config.yaml
d_shared_expert: 64
activation: "reglu"
moe_layers: [1, 3, 5, 7, 9, 11, 13, 15]
routed_scale: 1.0
lr_router: 0.00198
seq_len: 2048
train_tokens: 457500000
dataset: "wikipedia_en"
Below are experts of layer 9 (counted from 0) of a mixture-of-experts language model. Rows are named router (the router's row for the expert), gate (a neuron's input weights, with its number), up (a neuron's input weights, with its number) and show model dimensions 0-127. Each number is 200 + 20 x the weight over its row's rms, rounded and kept within 0 to 999.
Before each expert's rows: a language model's description of what the expert responds to. This comes from a sample of Wikipedia text that the model never trained on.

# expert 0
Capital letter word starts. Single capital letters opening a proper name or title word, often after a parenthesis or comma, e.g. K(imi), J(uly), M(uslim).
router,189,222,199,183,159,176,195,192,204,211,212,198,158,233,200,217,214,202,192,252,181,184,185,261,207,180,231,209,208,196,193,199,168,185,193,206,250,193,215,216,185,178,181,201,187,206,191,234,170,212,205,214,167,221,203,193,197,229,157,201,206,197,185,218,199,216,200,241,176,183,188,187,230,194,203,188,191,209,216,201,184,203,251,196,210,199,200,214,186,189,207,186,180,216,212,206,206,176,222,204,202,160,177,231,230,199,202,201,182,195,196,189,225,184,186,244,208,181,183,197,175,186,211,175,216,213,160,216
gate0,207,207,184,250,195,200,156,193,209,198,193,183,184,245,213,161,183,217,210,180,186,190,182,227,206,207,224,241,229,202,210,204,185,186,208,190,186,211,217,223,146,188,211,196,183,204,179,201,202,216,205,181,183,219,191,216,207,214,209,188,227,155,252,196,180,213,184,200,170,188,208,184,216,164,187,212,216,185,193,195,212,222,226,190,227,186,210,235,224,222,187,195,212,221,231,215,199,202,211,229,182,214,169,179,183,175,204,199,202,218,163,179,213,199,206,197,234,228,178,190,209,204,181,157,203,181,206,183
up0,204,190,210,209,211,209,195,192,211,237,193,199,192,219,182,176,212,187,199,216,210,189,243,248,201,227,235,220,200,168,222,239,175,182,212,205,209,195,197,216,170,172,190,216,189,209,200,182,263,250,208,175,201,200,176,210,243,204,215,208,187,172,200,180,193,182,181,192,201,220,202,200,215,176,207,197,212,199,209,186,171,229,196,186,179,191,190,228,193,220,178,195,206,183,226,183,163,213,210,196,172,245,210,169,192,170,215,200,205,209,169,203,199,206,217,165,228,222,178,209,177,182,197,175,228,200,225,204
gate1,171,199,170,189,203,198,198,185,191,169,196,177,210,225,203,223,184,167,174,197,207,189,210,195,175,174,218,209,200,196,197,219,198,196,204,192,189,163,193,194,241,179,192,212,193,211,188,222,201,194,205,243,185,226,221,172,191,190,169,198,173,202,210,239,212,182,200,213,222,197,219,170,200,211,220,206,231,189,172,229,180,237,224,189,196,248,214,181,213,204,194,186,238,214,200,162,244,166,169,196,220,200,175,218,199,200,214,179,192,186,202,218,215,198,198,234,182,217,217,181,144,178,235,176,198,209,184,202
up1,174,210,188,205,214,172,205,179,181,200,211,199,190,226,193,185,193,167,193,201,201,184,210,203,197,172,194,175,192,199,161,236,190,189,212,217,227,173,196,183,213,194,198,239,224,192,175,212,163,214,206,228,228,219,198,189,209,180,180,192,164,217,197,215,236,178,192,211,216,196,183,209,208,203,226,226,216,171,161,256,188,210,213,156,198,234,204,180,189,200,212,202,220,218,189,179,190,157,186,184,240,205,162,215,212,213,243,173,220,206,220,223,193,191,193,221,193,196,213,161,173,176,183,201,200,186,203,200
gate2,210,199,185,204,195,163,212,174,228,189,202,205,183,199,230,216,202,190,216,228,216,198,215,206,195,204,187,224,177,173,186,213,223,136,205,186,182,207,196,186,212,206,188,194,168,189,183,193,152,167,236,183,203,194,198,216,167,219,214,165,195,199,229,203,202,214,203,205,177,213,199,207,204,226,222,218,208,187,247,198,197,200,204,162,206,185,201,204,199,206,215,148,227,196,204,168,190,190,204,235,180,228,217,181,173,189,216,187,219,156,200,191,227,214,195,168,202,208,241,194,188,215,238,188,235,217,207,192
up2,232,193,186,202,179,217,244,196,198,224,177,207,198,217,190,192,198,194,193,186,201,202,173,190,231,173,221,183,201,208,195,182,171,226,153,254,190,193,206,209,165,178,201,240,235,229,210,162,200,214,180,202,178,219,192,171,240,207,214,202,208,195,184,197,189,207,238,181,207,188,193,208,214,206,214,179,202,195,163,208,194,190,180,206,204,232,189,218,176,202,160,224,188,228,196,240,219,202,222,197,198,174,182,210,229,169,208,228,229,234,190,209,178,198,191,203,222,196,175,192,198,204,172,175,195,174,202,218

# expert 56
Capitals starting proper nouns. A lone capital letter starting a place, name or title word, mostly L, P, V, N, R, as in Lake, List, Las Vegas, Ottawa.
router,197,222,230,195,189,180,144,180,192,217,215,213,183,206,193,200,203,202,194,218,216,195,187,255,199,176,224,192,189,190,217,195,179,209,190,208,188,191,205,226,195,186,205,202,189,204,174,220,218,182,218,214,179,239,208,169,209,208,156,209,226,221,207,228,195,196,187,203,221,173,170,177,253,189,201,214,192,242,176,195,197,232,228,181,199,213,174,195,195,195,207,164,155,210,188,208,219,206,210,219,193,190,190,235,216,199,205,177,161,197,219,188,222,175,190,254,197,185,181,198,188,190,212,170,184,228,197,223
gate0,176,217,161,170,205,206,184,180,178,167,224,203,264,192,176,204,198,232,179,179,177,181,198,215,206,160,225,241,202,188,207,235,168,182,186,187,213,178,229,209,215,209,234,172,210,193,195,212,197,196,207,202,182,212,207,167,190,189,208,202,201,226,215,234,190,217,180,182,230,195,211,243,216,170,191,225,179,191,210,185,175,224,222,186,183,218,211,182,191,223,160,235,157,179,222,184,210,170,213,214,198,199,194,197,172,186,192,194,209,206,196,204,214,188,235,201,198,203,184,201,172,183,211,202,213,204,201,203
up0,213,157,213,218,245,200,204,202,195,205,173,224,188,184,191,158,199,190,205,207,240,213,189,197,184,196,206,214,222,197,147,191,182,206,211,224,196,177,184,187,196,177,208,211,188,210,146,191,201,227,214,177,176,184,183,196,217,203,235,218,164,164,166,148,208,186,185,204,181,165,203,168,183,192,209,191,215,204,200,224,223,205,194,209,176,219,195,209,219,194,191,210,220,217,179,214,201,194,190,182,189,186,174,227,222,229,226,205,214,208,205,194,173,189,193,182,204,192,209,226,219,207,217,225,211,219,240,152
gate1,200,186,210,216,176,199,248,176,193,181,225,200,248,238,168,218,252,199,172,238,212,187,199,212,215,197,231,216,192,208,142,212,227,178,171,202,215,198,213,230,210,192,198,193,173,201,177,198,184,181,176,195,188,235,182,184,195,229,198,203,194,174,200,203,202,225,219,243,177,171,202,196,205,200,161,204,237,206,212,201,198,191,181,203,196,191,181,203,163,183,190,225,201,223,222,219,231,162,212,194,193,209,209,219,212,230,208,199,164,185,192,165,209,192,205,231,203,195,202,198,205,210,193,182,190,206,186,201
up1,236,200,180,203,215,194,198,208,185,205,171,211,200,177,196,156,186,184,201,184,216,183,196,192,222,208,188,189,202,187,206,222,128,205,212,200,238,173,196,213,245,196,165,186,224,212,231,199,208,213,183,204,220,219,200,182,231,200,193,182,188,200,215,186,210,191,203,202,221,180,220,232,193,234,184,177,206,164,203,192,211,244,214,195,213,208,208,194,200,193,191,189,228,207,193,169,169,220,212,188,218,199,148,209,219,180,201,196,206,177,204,210,200,172,239,181,171,201,175,206,201,185,205,215,260,235,194,197
gate2,165,210,217,211,203,199,196,193,166,216,206,263,202,183,191,192,231,174,204,182,205,204,220,216,224,185,243,174,185,201,187,192,217,200,193,177,207,185,210,174,218,180,229,203,192,196,191,208,201,179,222,191,190,206,228,186,208,218,227,249,221,197,208,215,166,196,206,210,200,187,166,207,196,212,227,198,183,210,213,232,207,219,199,186,201,228,197,205,157,183,217,197,196,229,211,184,139,200,177,211,195,225,185,213,229,215,200,220,168,185,221,215,210,177,209,200,216,243,167,193,226,185,210,175,227,184,230,177
up2,234,210,181,185,204,198,206,206,235,191,207,139,205,204,204,219,183,215,194,216,192,189,229,177,184,195,147,216,200,185,206,214,193,195,214,198,211,220,213,202,199,208,149,211,207,226,210,207,178,226,176,201,214,193,192,220,178,188,159,156,192,208,181,131,234,221,203,195,184,214,227,209,195,182,177,197,204,176,193,194,207,192,198,212,195,202,199,204,238,204,196,188,205,194,177,201,237,178,216,208,226,166,199,192,173,181,214,189,232,212,191,191,193,211,193,194,179,152,234,210,195,194,180,199,178,213,158,189

# expert 5
Word-initial M. Word-start pieces beginning with M or m, both cases, such as Magazine, Movie, may, members, match; also some J, K, H starts.
router,217,222,218,197,189,190,167,181,219,168,215,212,153,194,202,207,217,201,201,211,183,226,210,273,177,186,229,202,197,209,202,172,184,191,197,187,231,192,190,199,174,156,209,206,208,218,204,210,191,209,179,197,210,206,220,202,233,244,202,198,208,212,194,216,209,202,180,204,199,165,192,189,244,172,233,187,159,231,202,185,176,183,222,188,223,198,178,260,188,171,197,176,192,191,196,192,211,201,181,204,185,189,199,211,231,205,235,216,185,214,210,191,214,201,177,230,212,208,181,187,184,194,193,179,198,230,188,229
gate0,194,207,169,214,202,198,203,186,238,167,194,216,199,189,199,233,184,211,176,233,199,213,199,209,174,156,183,224,178,228,209,146,210,187,217,197,214,210,206,214,222,177,203,204,200,210,232,210,165,209,198,190,190,234,239,209,193,178,164,196,184,188,187,202,170,214,209,182,210,181,189,183,204,183,247,191,193,242,204,193,206,214,203,225,215,203,201,253,173,212,162,212,182,196,263,205,202,193,202,190,202,204,217,202,199,201,185,197,206,191,230,241,199,206,197,193,192,202,212,156,199,175,199,183,221,230,192,198
up0,210,189,224,166,210,195,196,251,168,214,247,190,210,200,236,203,213,198,180,167,211,173,214,155,205,200,201,206,194,195,190,195,194,203,202,210,205,191,238,178,213,194,190,207,181,209,162,191,186,206,206,198,175,162,207,214,203,214,228,219,205,243,214,203,198,166,181,205,202,181,174,171,205,172,184,207,217,210,162,204,222,199,194,231,180,205,157,162,200,210,207,189,203,216,192,212,194,204,193,196,229,183,217,229,197,196,223,207,201,216,213,133,234,217,216,183,162,204,204,222,170,193,211,217,190,205,202,184
gate1,227,220,213,222,182,210,194,212,195,169,233,216,207,162,224,176,228,227,184,195,161,210,217,205,187,189,218,196,194,169,200,202,197,204,222,248,201,209,196,187,154,233,209,193,240,172,175,203,233,185,221,202,207,187,224,206,205,182,246,198,211,210,143,218,208,211,193,203,213,194,215,200,205,202,182,185,203,224,213,200,175,169,196,203,190,201,226,226,199,157,188,172,185,195,224,190,188,196,201,204,206,215,185,227,230,230,196,184,209,191,191,192,170,166,216,205,210,183,195,198,174,191,235,157,205,209,167,206
up1,217,223,208,204,174,198,165,195,189,181,236,230,176,178,203,223,199,219,193,195,157,214,212,219,202,192,197,205,185,191,179,175,199,229,205,235,204,189,207,187,177,187,227,189,252,169,185,222,214,177,219,185,184,178,217,226,205,156,224,183,204,209,189,197,208,214,187,232,202,192,207,187,234,200,212,197,201,201,187,213,177,188,213,221,195,233,202,231,198,201,209,161,214,206,203,156,190,197,180,213,214,210,215,238,237,208,180,180,183,214,196,203,187,224,204,185,222,204,171,182,183,202,269,182,196,211,167,211
gate2,179,188,209,225,185,204,184,241,215,193,197,176,173,233,205,196,159,192,186,210,177,201,210,214,188,216,224,235,186,204,219,180,186,192,224,206,202,189,196,198,181,181,224,215,206,200,142,220,173,193,196,258,198,201,194,206,220,189,186,213,170,194,239,216,212,187,203,210,202,155,214,197,226,185,220,191,203,239,203,215,186,204,234,163,206,215,205,220,196,202,168,195,183,182,195,174,212,206,183,183,183,208,184,203,183,197,210,189,203,210,197,203,230,235,192,198,180,174,192,185,194,198,201,225,249,141,201,236
up2,230,193,193,209,204,245,227,187,214,195,198,212,223,153,192,191,214,209,237,185,193,187,218,180,220,177,183,199,208,184,178,226,191,199,199,187,200,232,204,202,207,225,172,201,185,240,238,194,194,195,188,177,191,221,193,188,202,218,192,196,221,196,198,199,180,201,217,178,191,250,210,213,167,177,197,213,207,170,177,208,185,223,172,246,189,188,237,203,180,204,211,198,214,239,173,191,184,199,207,199,202,203,208,184,199,202,197,209,200,158,202,221,211,182,180,232,241,238,184,210,186,136,203,209,176,188,181,175